python train.py --hidden_size=160 --experts_per_token=8 --routed_scale=1.0 --init_std_router=0.00608 --init="normal" --init_std_qkv=0.0524 --learning_rate=0.011 --schedule="wsd" --decay_fraction=0.433 --max_steps=6888
Below are experts of layer 2 (counted from 0) of a mixture-of-experts language model. Rows are named router (the router's row for the expert), up (a neuron's input weights, with its number), down (a neuron's output weights, with its number) and show model dimensions 0-79. Each number is 128 + 32 x the weight over its row's rms, rounded and kept within 0 to 255. Numbers have three digits each.
After each expert's rows: a language model's description of what the expert responds to. This comes from a sample of Wikipedia text that the model never trained on.

# expert 19
router:123201115087091147064142124128118166136163151125122154112127094088116147085159082128111113085083105157090125167112059141108072101134105141178097134159106138100135110148114168134149122130135123116169154139173180193106148123075063159076116174
up0:108115112109125032178124121131140088145120178144166142151157143180142095119156112145124119106093164172061153110149157127114144071125145167071107089097131169138179138171102162104129151223176115082146150134082108158123113132142161159137141113
down0:149119156157129151155141165086110171074105146147074095089169096129132113184121184034142111207152145102084098115111109104118126162160087137208086145172105129135157139134124126103152168136083123141156106074137095119160177149130092112205126115
up1:168096130137126110175176175086052125098141136085142124072153131060134110101119158167159138101116118099081135181143130066101137173067141172163137133138097175104132090142170107160113095143166111163117133125130081170160112172116131168104125085
down1:146201121104074090154116098125120076152122171188174139123110137064147209124093183130142193112129119117125151115074099122144086086095110130170107147094141159129111085124158103171066086128127092126145110154124115209113147132131132122119092128
up2:116072064145133172091099146171134111104109210144167123126151105084128132169130084121190154105124130142140121091157148111145118154072141116132062068135133109101176169188108206147139113184117166135116094179091171219126150134163128125108153206
down2:112139118156141082112133124103138104137118064119167175149168148123143136108132136084092115111177207127122138135181104157128119137142107106161049123142118128108125127132099108153150155162146060077129078111155101141110073135120125147154065125
up3:157104141152128122102229142096115110151159107139127125160113066073086070131115129189109080116173116175133142080134072073120143145121121108134173059075131103117137169101076144179107119138168115085143130122129114125132141166079118094106098125
down3:122089148118163146070130065148183111133146149144123124113164168125101101170146173150082139080089140054159135113080163143084143100126160084067129127150147090160105165109107152087123110117157132111178071146132145091134150047130167167117165112
Description: Mid-word vowel-heavy pieces inside unusual names and Latin species terms, such as Migh-ty, Shk-uro, bat-hy-philus, Stepha-ni-e.

# expert 34
router:126121148159120163158115161142172134159101184067175144109101107066138121170116149104066081084133115125172158113174168108124126099160134142062084107072145087123096123137164115099148125166131136190176138112090105096147086080157104081160134109
up0:136142091099126118106112161154092121112079114153107120195146151145131081175078157135151127187111157157165039112099142144063137152118136219157140130145113145174123131143124117119156090085100152109188107187128097091160132068146136187116150080
down0:088152126083123131167135112103104086104114104108146172203094136088166140053089105152118095132158089115127148088191032181107125122163183119111135100100175128130109158149116075107124154142117095131094094123122184124148103151105162120123115131
up1:141157085093158129150147151141084144200129121149119094165103177179148115132121134145161133150108101130099138161128161091193072192123087137179177112145118144148135158150160151067068155107150109133109067111115076133123176096118187143123129122
down1:090128126052148176129126211127148152154146128108130151155097115077112087188116148164106117106097166165137166189161120134119157112175188134105167071166147146101159163142081080120143115116103114159184116096185138125091215085141116135121135099
up2:122157015126127153104118119117073171102089119184112098108135150119080082137155116157217168153123123160108135163117123123105111156084131153116141149179142214114101165121104113134144196154143190124103118132148140122113098126158183139113074147
down2:138184164112129129109098155079186201146093116201137099115124134101105086141132139075152099118118167108134131086149126167113143168141122113093163152105133109138127116122178146131132061097146142103116105107156200160131114065153158152148140158
up3:156100107138119129110186135146147164128111137096105131154155159150142173127115119127138173117140142096130149168137177167158141186048126161087114087092138123162066130124117215075143150067162106105081130104110152174064119140141202153132102146
down3:096082173119139130105132198117161146186106120119158154142114121136083122125142139164122148183146134100120121111138057072094092111192086165173090087110068099086149147151136180063109099166120103197162120111123116168161121123083124113112099096
Description: Pronouns after verbs or prepositions, especially it in make it easier, plus that, which, them, him, her.

# expert 22
router:128110167116150097179109144108170144134139162122068175126117115135137112150176153113077102100139164164139156119141122145115123073151149165095080161100153129121149126170138110095149173162072143154176111134157071086157114172174113075112160109
up0:103086164057142084153165170153104102113123094108132190170096097088168118126079099085127109100116178100077188083182141081098133120136136108110093141085083078132130124132189132135136117099101106071147140151098123103150083130133119079098159103
down0:158131092118131199109142102082129144143135152130151094097177148156075128107186142145114129083175071176152097148132111169119157101150156116123129126109170128141155127141148111140094185115156177143097079109112103155130071149118139182159051144
up1:117111089121102087203071099140086137166097153098156135156188170139165106112111124104140150175155094097086074128103131178109084213105135141189137128059067165152196138195121164168134082116106141135152095122116148138127128135093142091123146117
down1:106081209099060104137119141172159130108095137190120140147127140113163117068108155108154053112182140138146070102160167162101102152157087089117120148113037162151186107140114173145147086170125086164135089185149122183149098064134140169109149179
up2:091135134167118142116155096113110119160134176086105100107162131121088122134142117197152136083095168104147141112156074122113152102218099066123111161118158053099145107117104082142141145094173167108128072140058125152142076129155163125133124153
down2:149164114132159113139150191114153116150124117168142159094136089108129161128114108153103117174164030142106103192129129133152143218131113134082097138106125151118097135151141112122121077150078115115130139116212120100184117131102131177130119139
up3:125109152122132124107120134120151151179099117102179110115144101162118074101162127096131118089153137103129076169144157135180064125152147138086134184086129123121109139083126136140084109143099069123108134120116111181118134053115121064139091151
down3:118137122146128087119115137083109127186160111065107148107148165089119194120092143130150113151061098102112207091100106142133199128157063138148107130199121100161161147106138073173182104118186203085096153157149076074097128085138074137120142110
Description: Subject pronouns and connectives opening a clause, mainly and, he, she, it, they, which, often right after a comma or time phrase.

# expert 20
router:099133110139069142083132124100154113110157147120151136102116095104181145131106123103109131120151126119187110058154149132163121088148102095049128130165208141173116158099110157158121175104162165164194161103119155168084108131130104100181158150
up0:131092127128149105133161152123140173150103104220110153117122062155063094130061094157131137107097146098114157140137128192176098139120113100159105130183117149082108072117146129186185225139162143103073170140120147150094120079068183118094097164
down0:157174113142087103153138151087111109142143154119107086123076096112088133061142170140146121180154098052120140098130146129186126110159154121130135123085172081167099108104119180162102085151125095067159165070168118169161134147141129140124058130
up1:164169105126119143127125112158137075093119137160116143127145157134159144156165112114041042142136179141103080137153135125098124122134115181118082117161100113114064151123101162100131184097094161121070134090091146098135077095134158127101157108
down1:066149079117142208168140121114102148183120146125200109133116110138078105114093152075114208112078109152133170121084161121108164121113072145191109136121157137134189169156164099090143092114130092160151171176097104132083151133099154160143161102
up2:162175127160105089121158135196164133105124138066153157113136099181117147148105153149160135105080142130107155118098167149069103152147127116082108155132165112133111099165080097103116082186191150154120117183122107102152165134086084142135123105
down2:133094120107215179132118175140119140153105129103143140169173116120145108140117141192139130135081151129139118182136098099165110131110130156157163178213098140120120103133094117125124101145134095151123076102152183144170094143153153182083069146
up3:117125155168108122086126136113088116182168115138080152136141183111115179127159162136142078106078171186138153180077165111116144081105119110104166124175104200171145154067113158156059188115070142136086147150126079153110159098150077119113083130
down3:178128125104161155163117065118136134115129102140142121086129112145140106128062146085133144124142060087124112075184129123145145162166153018133165075098127099083174107152136126097157136172141060138101095118131136082145176119060118090129151174
Description: Final pieces of surnames and proper-noun words such as Hol-man, Fr-ith, Smith, Championship, Air Force, Sunday Times.

# expert 11
router:099119161137142073131176094128166102071132172093169077105097131108161091109145099101085091102097061163142185130158113092101142141124119113159166171150101115116121135106179187159101091145131134110163162046111088078092168089162163071173143167
up0:138103087101122154156206104120123135162152082130134098160168138126122163111102161145177090160138151155123118206167211079156161180135104106114145065163118139098125070116160132195112175152107142151160188145168142160124114107156085120106129142
down0:086118125139170122146139105131092122187143113153120110130085137143096086110135119087102167096123130096090181128151110044111074157159164045155089152117143156107110102113162140109219058112083198141119131225146152115170098140157175128177097098
up1:140143058115104144121090150098100083177110150156079131139142038118155100110111149123152181077148113089108097144152121099113125068103128122148131093158162120138106135153147084183138143113168133120115112171157097095109079112173126128136087102
down1:147092104137107102117099081186134157170150104101133126080114139163065168119171139097116206128118122201103101131086156144138129133130174159116116152169164095151149139161121147125114088107150107080148126127090182104142090130097161087099183124
up2:221090099147156132114074127117158114166123127187094089141083129146098146132186071152124169109124150156102142094087080123117110120096115156101103155088076098100166102196093098079154114152117139117152140092135160063149100131142105158082147094
down2:174141132161160113138105112126165168101212115086130147119135102106145152122114124173101159098138161142099101076165167096147178108157146044212132111170183228103114118155167205146088137123112126153137116164095175173080094173120161087096127125
up3:112123181137171098099106149159203123153118099131118147178132102208035123177142120122180155127157124111068121119151159163128102177112183154133158134157097189104143146127196117160136147088150108154109104124146079149123111156188097161153154183
down3:122112136173073149114126190166111132124171145127143124183133128088223098092103123108086131154162177173130198128147171078089199143139118098062100098102078100157089110120108120173156114099124139138067156167090147115099138085094152142146158140
Description: Colons after field labels in infobox lists (Genus:, Songwriters:, District:), plus semicolons, commas and introducers like including, featuring.

# expert 6
router:088091142145121137159109103160085148132146123155126161131130161121143181128126184113108095115170090158179161092105074130143115160165086110122196132175116135146180117107115154060061161091155150123114099135119085051118145109083106094106119121
up0:151145171176155092151172109158113155123091083124162128130115084123065138125126139128128098159114105143069111156150085075116149119167090135132120136098128129064162157123092075108118164062131107158120155114153176102126070178084051088068126053
down0:155113127128071131155144097094187051107118195210115158151128147101131096116106083120118149121135104142132150146134161192181200084152103121130074067124138183122174129113152105110184134119143062142112102156099111151180158085163159135133143174
up1:114145086126054104133113090137111123126098158090100137138181134141107104115104108081108170141175140089140094130112107167146105115112165135096049101095126197163089120123195115145134117128079151192154162152121120117073154111128116109087139140
down1:142141111094119205140085154132129147086163073089130124137132070090091125067077125134121136162205107167115131115145119049175153136095125161148121095095127077133123092149169178135155146119176139085151168139123087075157175136083128130114088101
up2:115124129168127136118173110166118119152175055122138147156123156107088136122070142168205103158113110120136117116146157082149110167117141150123168105079103118134148173160083136132110224134110102109108120094165079126071100129152120151135092101
down2:118153118133108183231101142072154121133086168116116106076179120150114135121072130089059137141037128130182149136116114110149177130164110155131127169153100138129181136167154150095190088098060178137101157090072146112193108096126121097163159162
up3:158100115116056167124105106088014111111117129111154117163151118144095129198123118105168037161139121170152133136117155124120110134086133157148201109132158212139056106111147123142126133119157151143085069177119106128112085104094083108137086123
down3:109107143116157161117131181153092109093151106162137142131166084077122106132137120145101166144136119129082115134176085098124156095140097197166147187149087098101121151149108092146105135160067111131135128135108131115177115175155170132115142059
Description: Middle or end pieces of foreign names and taxonomic terms, mostly after syllables like ti, ci, ni: Siluri-form-es, Princi-pa-l, Argenti-ne.

# expert 0
router:134159112112100181077147141122107151157119128104142137111138114141089189082123091120121158136140095141069165151107076197097121139132178154144129113127102185108122081118143113155139109168123145134159113133211173198127155111068067133111109141
up0:154162148130206148097133105188169158100108141155125073190065159111140067109113131146163122080028098142175150113092129163160150094096174159104108154165140179147101165150170148053114120137101129128101096102125142171167162144150100137081123159
down0:127088085179096142129120192114160192091148080106093121151176082148104134074095136101138094194136125123104125145157163090142103116131135155108169145132197140135158122133129094167100123111110131068114190169150108100145150084114092113152197152
up1:158124088166197164168170102136110084087091165118100112046135140117116124120148083144155112119082143156196142126139120050118144087104115122106187137178086191088123112150154091156169142113159120151142126078071171097064147137131119147186143143
down1:143112173088058143092084110075077136147201055113174158203160095119124118158130131142170125091128104080161097070112151116133104091168108128089120089142136158154149130195169176174126115116163120112080205136160108180138079145120167154140136151
up2:091135058149101106104073085098100159123089134140134121142122143166117129117139098149105171098124142149063119137113089073098148116121093024101173115140141125136168085137147153099166077147136112168166113102150131084110126116187169110074128111
down2:171120160144098126190111105163135149135166149156111135152140148122152062082172133101133128168184150142143119121107194155176146142150093114142055166131131079108047093241113111095152131170167162118061113123117170136138127096126141193191172086
up3:151098121109126119118154125116125137157130105126176119199184096131122122174128146143099142079093121140098071175123102150087122163111108211090099056125140134118087110117109176130085119111138151089135091089118093128090160091122077137086078113
down3:175092108170096167187168109215147135098125080166101096081126080158105131140127169113140075148120097168160132140130147105194133145161168132187126081095080125101071086149139146104147115125156100095092102081196123173195132074160112112142120152
Description: Second pieces of capitalized names and words right after an initial capital letter, often in tables or lists: K-ate, K-ing, W-inter, G-ago.

# expert 25
router:081123120137063138135073086081128122093188100124102163135173141090199093087158168122143112133165105102156096118171163077157099135123059101144180117146195145179082149143126150120083167079155120090191180122129135162167153099135158104149123174
up0:124115130149133118119131189122132162137149171073123118138085108194156140198087181143133107149090160126131093102146126113203179128150145168133158110105141139135156128109115091160197201158110133148151155090116107098130122142136126170150054122
down0:150123055079111103119196187093179110091133123122144135162124145137071149128195131132149124098082103113129108110160079102050042191131106171057147126134147130128159109135118138136104157155135127198150088153107165083157114207075142130098136098
up1:178123117100084099089154041138145179088079137150132144158149174118089112093137110155125134059112109131114086115174128111107085148067179178111164130144141142126066165087050146062143132137098131094121148100054149164127115132104164154148125153
down1:108128165170146124104144154139162103117176126104160186081156129142151149169180093132044107109081167103141118090055110126096181106128091170127181123142186135166112164103182155082064096124123076143136068078117099107105157089156097124171102107
up2:099124111156156138129148071116162124106217161086174118116198126110133115146095126118070116126133094160099147108053149166136128126115171090105104122109078130188146122087108126153175095113080168124170119198148108093122089070097146115161074092
down2:126177191163138120127174151087126080094092152149108105129103091123063128150172118133136150112115158131136183119142133129134137177158082164125115094127103150147170115135125123130136146045144153156171130115112084075118147205165095133100126090
up3:105108101149166125100154101204105098125111121114147139123110096084149116114094130134152107077121143117112134173090139131125119112150189152129182085187088133197090179120132133174135126146217091176096111080097113140185108098123077124057118154
down3:124155106120149142069116125115115111176112084142063111128183167119151167124114158166131199130159151142087143174087129103100068103130112152050103127123069083099156156114153167132090072101082105166115131136155171115124111137074175104137105065
Description: Endings of names and words, often US places and surnames, such as Leban-on, Kel-own-a, Bul-y-kin, Carolina, Jackson.